Weights of a small mixture-of-experts language model, trained from scratch on English Wikipedia.
Size: 17 layers, width 256, vocabulary 14682, 63.8M parameters.
Experts: 48 experts in each of 9 layers, a softmax router.
Training: a variant of Adam for the experts, 7821 steps.
Below are experts of layer 2 (counted from 0) of a mixture-of-experts language model. Rows are named router (the router's row for the expert), gate (a neuron's input weights, with its number), up (a neuron's input weights, with its number), down (a neuron's output weights, with its number) and show model dimensions 192-255. Each number is 128 + 24 x the weight over its row's rms, rounded and kept within 0 to 255.
Before each expert's rows: "comes after" lists some tokens at least twice as common just before its tokens as in all text; "gets" lists some tokens that make up at least twice as much of what it gets as of all text. This comes from a sample of Wikipedia text that the model never trained on. Tokens count by the router's weight.

# expert 32
comes after: ",", "1", "2", "3", "5", "6"
gets: ",", " and", " or", "),", " ,"
router [ 95 122 160 163 124 110 147 112 143 120 154 121 108 122 103  95 109 123 143 126 128 132 113 140  97  84 105 117 106 120 113 146 130 125 148 120 121 149  90 110 146 176 118 136  67 149 150  85 105 145 114 117 114 103  88 114 195 168 171 153 121 128 134 148]
gate0 [126 139 133 154 139 127  95 143  99 132 129 123 120  97 134 112 128 104 154 163  96 137 110  29 123 101 116 119 121 101 145 150 127 132 103 177  90 133 110 147 128 157 120 121 142 113 159 101 131 133 118  73  74 144 122 110  92 118 137 153 108 145 130 120]
up0 [100 123 134 169 142 154 137 152 109 111 106 127 116 114 120 114  98 102 155 164  88 147 100  44 150 131 165 143 132 105 145 160 136 110  89 146  79 171  95 148 119 150 120 121 125 169 133 121 122 151 127 110  99 170 132 125 112 152 159 112 114 119 167 148]
down0 [164 123 138 123 157 158 115 130 169  85 153 157 120 116 127  87 156 120 111 138 146 185 121 102 143 111 172 159 125 144 115 136  85  93 147 168 113 130 114 102  69 115 103 117 118 114 132 131 129 119 109  80 167 119 151 130 101 121 149 141 150 154 113 125]
gate1 [146 146 117 118 121 130 133 112 129 150 144 140 135  46 107 126 113 152 110 130 115 141 135 121 101 142 133 108 142 191 155 115 110 138 105 121 163 142 132 138 121 123 150  89 121 117  88 133 133 109 145 142 103 145 119  98 134  72  67  90 113 138 118 123]
up1 [115 127 158 146 128 131  86 139 115 105  73 120 113 188 122 120 183 105 106 140 130 127 152 127 150 120 102 124 103 115 115 107 145 119 144 139  89  98 149 139 115 105 113 150 122 131 152 141 120 154 101 112 139 135 120 140 134 140 135 147 167 148 128 139]
down1 [115 170 109  97 121 123 136 114 151 146 101 147 129 146 133 120 106 111 141 142 155 109  84 153 174 134 155 143 127 136 135 153 130 109 101 141 117 116 116  75 102 104 114 108 137 100 129  99  87 121 136 156 159 131 106 122  92 124 132 106  91 141 139  93]
gate2 [123 138  94  83 129 106 114 118 121 146 133 175 103 115 125 150 112 133 148 135 134 146  77 107 125 116 127 102 182 136  84 103 105 155 133 109 164 102 167 144 148 152 152 111  87 120  89 111 147 143 141 104 140 152 101  80  96 130 114 158 114 144  89 161]
up2 [115 141 134 122 125 122 117 132 146 107 146 148 161 128 136 162 142  87 177 173 138  74  97 141 143  95 123 127 168 149 148 148 143 108 113 140 174 120 101 110 129 124 150 109 151 122 167  90 111 138 122 117 135 106 123 130 121  94 160 117 130 106 130 153]
down2 [149 101 108 158  93 162 115 124 124 101 112 129 134 125  96 126 133 109 148 140 144 110 141 115 162  95 136 121 120 141 112 146 154  94 131 165  98 146 108 140 121 162  99 114 124 116 172  78 135 120 109 111 124 122  77  88 160 122 114 145 112 116 146 119]
gate3 [142 122 136  85  95 139 121  85 105 111 129 175 137 193 169 158  72 127  98 151 136 132 107 157 107 126 131 110 141 182  92 104  91 143 132 141 129 131 142 137 122 104 164 127 162 120  99  84 133 128 125 164 124 159 156 123 132  97 124 128 144 147 113 113]
up3 [126 124 121 142 123 163 147 155 126 105 110 124 103  90  97 162 131  78  98 112 162 117 154  66 139 134 185 135  86 114 114 126 139 138 142 138 168 161 107 112 150 154 131 149 107 133 176 134 150 150 137 161 153 112 112 127 118 129 108 107 127 143 152 139]
down3 [133 145 142 121 125 180 145 134 164 118 153 143 138 137 132 121 180 114 113 130 148 154 122 100 149 122 154 103 112 164 138 128  92 141 114 155 110 107  95 130  93 149 143 127 155 113 150 122 118 117 129  90  84 106 122 124 163 137 141 134 150 123 128 139]
gate4 [116 121 146 131 118  99 147 115  81 146 127 137 115 153 149 130 120 101  87 116 151 127 108 129 145 134 168 113 173 112 139 117 117 156 154 113 153 120 158 105 145 146 142 137 122 112  74 134 152 160 160 149 136 162 133  83 125 151 152  85 112 136 101 163]
up4 [139 152 118 158 142 154 106 149 146 109 144 129  98  90 111 142 118 130 159  90 128  75 115  96  92 131 116 166 147 126 134 134 115 120  92 110 102 136 143 116 142 119 145 134 146 114 103 141 121 189 169  96 156  72 118 101 169 135 158  82 117 111 144 123]
down4 [119 145 111 111  86 156 107 168 141 136 167 129 134 115 154  96 118 153 169 106  79 107 110 143 111 126 142 141 159 124 142 106 122 136 135 125 118 152 106 123 103 119 121 104 117 105 144 135 174 143 165 132 140 144 189 129  99 111  98  99 120 123 175 126]
gate5 [142 123 128 164 122 100  74 121 136 120  99 141 137 185 144 108  91 128 121  74 136 101 151  94  99 133 153 132 170 140 116 134 134 128 131 141 153  88  91  77 124 131 103 133  84 155 106 124 118 149  99 155 130 166 119 109 151 164 123 138 131  85 107  84]
up5 [119 132 113  86 114 146 167 138 115 154 157 135  97 110 113 148 115 156 110 172 137 157 122 150 159 118 124 111  79 107 134 112 103 135 117 107 106 153 169 194 162 146 145 101 147 117 117 107 143 120 169 130 145 111 108 120 147 110 135  86 106 134 106 163]
down5 [146 124 138 146 119 138 128 121 143 144 128 127  97 127 115 123 109 127  80 130 136 158 118 183 108 144 106 122 136 106 128 151 131 162 117 145 176 141 168 137 156 130 120 118 133 121 131 134 156 125 151  83 147 106 158 105 117 134 151 146  90 143 149 110]
gate6 [130 123 142 113 120 117 104 136  90 145  93 117 142  76 126  94 162  86 182 148 107 113 100 135 136 146 164 144 110  95 140 134 141 111 151 139 133 132 132 108  65 135 126 124 106 161  78 164 101 164 115 172 187 114 145 103 125 134 122 143 139 102 125 121]
up6 [ 97 137 141 138 121  89 126 156 117 129 132 112 127 161 105 140 109 120 121 156 111 146 115  87 117  88 143 126 126 124  73 121 148 124 113 138 123 137 153 131 151 136 117 124 153 123 143 112 138 121 128  96  89 126 119 157  93 177 139 108  99 129 149 105]
down6 [147  99 103 107 117 150 164  96 140  95 174 127 160 162 133 141  88 126 134  93 111 107 130 139 142 141 144 165 130 158 129 165 137 100 161 159 160 102 135 112  85 123 106 123  97 134 141 121 151  87 134 138 124  77 114 110 135 148 157 114 129 126 112 161]
gate7 [125  99 125 129 109 118 118 112 142 134 137 123 125  79 112 122  69 147 104 175 105 100 134 119  86 116 168 135 170 109  89 155 121 118 138 138 119 126 105 110 107 140 114 106 111 140 107 137 114 140 129  77 110 137 124 147 109 127 113 107 140 164 134 108]
up7 [152 177 109 124 122 150 151 128  91 155 111 160  98 161 123 124 113 114 108  90 146 138 117 115 141 122 164  96 102 158 112 106 104 168 124  77 146 115 151 181 157 126 145  97 126 139 116 151 133 103 147 184 151 166 118 108 127 124 139 145 117  79 122 140]
down7 [157 146 153 125 142 145 117 155  96 151 104 110 135  77 126  96 132  86 130 148 166 104 151  95 141 162 124 101 140 170 133 141 120  99 121 132 123 130  96 124 136 148 140 125 117 101 156 155 122 101 124 116 122 131 135 126  94 141 162 142 121 113  46 131]
gate8 [ 92 107 150 109 156  96 180 151 117 136 143 113  96  60 144 114 141 136 141 136 125 107 124 110 103 123 129 149 130  80 124 119 138  97 155 142 133 162 126 108  84 164 115 135 132 113 112 112 138 162 120  81 103 109 128 128 107 183 125 157 131 126 129 135]
up8 [143 143 120 153 109 135 121 133 145 127 141 114 127 176 124 115 106 159 144 162 123 104 130 123 109 142 129 146 178 186 152 132 124 138 124 160  99 100  66 135 140 146 125 111 123 127 161 122 115 134 147 115 122 146 134 126 130  84 115 155 134 138 116 114]
down8 [124 113 148 140 154 131 147  88 161 149 125 111 121 174 137 134 114 169 152 111 112 115 127 146 137 107 105 102 104  72 153 125 143 168 148  72 143 108 137 119 185  73 141 119 138 151  94  88 118 123 124 176 130 141 145 116 178 125 105  80 141 125 201 137]
gate9 [149 111 127 129 142  80 119 136 135 111 140 122 149 115 147 189 148 166 172 149 158 158 166 122  65  95 119 112 132 105 108 113 120 145 106 148 132 124 186 128 161 146 162 142 139 107  79 126 115 100 146 173 162 154  95 158 124 115 141 161 145 141 123  72]
up9 [108 161 104 107 125 104 155 126 129 148 119 133 138 150  99 124  92  98  72  74 140 115 120 158 183 148 153 127 156  87 138 129 131 135 168 139 152 159 105 104  87 113 117 118 150 118 237 105 140 142 110  70  88  62 136 103 109 140 112 116 125 126 157 166]
down9 [115 112 110 140 155 103 133 114 135 144 121 121 144 148 118 135 109  95 135 145 140 184  68  86 109 160 154 116 120 114 144 160 169 157 107 117 143 143 106 107 172 141 102 119 120 130 117 124 141 119  81 131 178 136 153  98 112 114 137 115 143 169 107 160]
gate10 [152  97 122 102 143  78 127  95 133  98 112 108 123 139 137  82 146 123 136  86  98 144 150 100 115  97 116 141 172 118 128 127 110 134  84 142 179 120  77  79 186 171 134 126 119 106 179  76 136 119 122 134 114 168 105 131 100 121  87 173 115  86 142 125]
up10 [135 102 149 140 145 128 125 139 140 100  93  94 144 144 120  92 155 131 130  91 126 159  91 109 108  98 124 159 149 109 141 144 144 101 119 144 161 124  85  94 138 154 123 151 146 118 162 112 102 105 103 109 139 141 125 157 111 106 129 183 113 143 148 127]
down10 [107 135 139 104 162 141 134 134 131 151 107 132 199 141 107 147 150 101 130 113 111 155 126 115 131 112 142 125 168 118 108 100  94 113 101 111 144 105  89  92 130 136 146 137 152 114 151 118 115 150 150 143 129 149 123 149 110 128  98 153  84 135 120 102]
gate11 [136  71 151 155 134 138  74 144 119 116 133 131 123 125 157  95 142 179 143 106  99 130  79  96 103 162 121 130 137 118  93 140 124 106 126 113 136 165 127 131 130  91  91 127 143 160 117 106 113  90 122 132  91 162 126 142 122 106 149 133 125 108 145 106]
up11 [149 157 126 112 123 128 114  97  64  97  93 124 153 138 135 148 109  92  93 120 105 126 131 180 161 140 104 153 151 118 165  95 131 115 118 135 131  94 115 139 119 146 139 137 137 146 165 142 142 156 135 143 136 137 119 138 135 139 116  97 105  88 155 114]
down11 [ 60  94 130 115 180 127 162 129 128 122 160 120 122 110 126 133 151 122 130  69 161 134 128 127 137 139 113 161 135 145 136 129 162 103 116 126 142 140 115 139  69 118 130 119 148  92 105 136  95 130 136  98 129  56 150 128 134 149 138 143 151 140 126 133]
gate12 [149 146  99 104  93 151 142  94 134 135 123 161 175 121  92 120 139 168 161 148 136 155 138 128 123 118 130 112 136 131  93  94  95 133 161 159 179 151 166 153 147  94 117  90 107 147 113 118 126 126 145 104 132 191  75 120 108 133 129 105 125 103 140 126]
up12 [122 125 126 154 125 117  97 139 117 152 117 121  86 166 132 152 125 152 100 138  88 103 105 157  84 145 137 137 110 149 125 131 143 135 136 113 112 133  92 135 106 160 148 127  98 109 144 162 138 100  88 145  90  84 162 130 140 124 116 141 120 161 114 110]
down12 [143 122 160 141 131  62 127 115  82 142 133 124 132 163 124 144 151 131 111  77 121 104 152 138 114 117 129 150 114 145 120 107 109  86  86 168 126 107 118 107 118 175 141 117 160 139 162 147 121 127 137 122 118 147 162 165 119 163 123 106 119 120  83  83]
gate13 [111 148 136  90 114 122 170 131 127 104 129 130 116 129  48 105  88  79 123 121 110  84 135 116 116  88 163 138 197 176 128 120 154 126  88 131  76 144 135 139 163 119 137 127 127 146 113  84 123 141 115 166 123 136 100 102 177 133 117 108 116 119 111 121]
up13 [114 114 131 117 133 159 150 124 107 126 124 128 152 125  75  90  99  87 100 112 105  83 132 141 122 113 149 144 166 123 138 134 162 124  88 102  89 132 137 123 163 119 131 142 118 151  90  96 126 145 124 180 149 102 121 118 160 128 134  66 108 118 105 125]
down13 [114 161 109 155 130 109 137 111 113 135 133  95  99 134 102 147 156 171 124 113 120 117 109 140 162 105 130 176 126 132 140 120 159 131 155 121  61 114 137 139 134 127 147 161 141 117 143 125 147 125 129 124 112 117  99 125 127 124  73 129 153 120 129  85]
gate14 [151 143 120 127 125 125 143 148 148 188 120 127 152 111 126 131 136  99 169 148 161 127 151 109 125 124 128  98 149  96 118 111 117 126 116 118 119 110 135  92 160 160 155 111 107 114  98 126 168  93 163 119 113 166  96 118 120 115 123 125  87 122 102 133]
up14 [133 123 128  87 128 114  81 125 108 136 127 143 128 117 108 135 160 163  68 143 107 118 129  88 157 109  98 118  95 130 146  94 117 128 132  96 111 154 160 100 136 104 168 145 110 129 156 145 137 132  92 106 154 124 138 171 134  62 128 146 134 107 112 122]
down14 [132 140 114 147 187 136 132  86  99 121 156  63 102 171 148 126 146 151 138 134 155 124 131 141 138 114 136 110  91 122 132 116 127 119 123 107 113 135 112 131 122 166 132 118 141 153 121 116 120 103 134 110 131 133 134 165 154 126 105 106 143 128 114  91]
gate15 [150 163 127 149 104  79 121  92 174 170 126 148 126 155 104 134 102 136 107 131  99 129 101 130 120 129 158 124 139 142  79 105 121 170 149 121 162 135 158 142 134 143 157 130  72 103 118 114 178 163 129 130  84 151 111 134 139  98 163 131  97 144 109 117]
up15 [101  95 111 123 135 132 130 114 101 159 125 159 172 123 118 160 154 136 107 121 157 139 125 160 129 153 141 126 131 112 118 115 151 157 137  96 129 204 137 139 145  94 124 140 123 146  73 131 117 138 188 141 107  98 145 108 129 101 110  85 135 100 109 133]
down15 [121 115 148 140 103 107 139 134  86 150 156 119 130  98 157 127 125 149 129  67 123 110 176  90 140 104 174 124 131 120 134 161  71  68 126 121 133 133 126 143 137 123 115 211 122 108 112 141 100 137  78 150 101 134 133 103 139 161 154 121 100  89  85 138]
gate16 [ 95 123 141 135 122 136 137 122 112 147 120 146 124 141 112 115 170 157  76 120 144 134 142 136 123 147 151 114 116 131 130 138 148 137 146  78 106 140 101 114 112 116 103 115 120 132 127 138 115 143 114 163 146 141 142 105 124 134 115 131 146 127 150 122]
up16 [142 125 109 100 101 121 154 126 139 128 136 127 104 126 136 151  66  75 131 102 103 117 134  91 145  80 156 115 120 125 128  98 107 151 109 151 152 107 163 161 130 148 141 129  94 124 108  94 158 116 170 133 118 119 100 142 135 139 159 124 107  87  95 145]
down16 [128 101 180 115 178 136 116  78 144 110 167 160 134 124  98 139 107 108 125  85 125 133 140 161 145 124 104 129  98 139 139 150 147 137 110 139 137 112 138  78 113 121 128 140 149 151 121 116  83 151 145 115 136  86 144 115 129 133 132  69 133 135 140 154]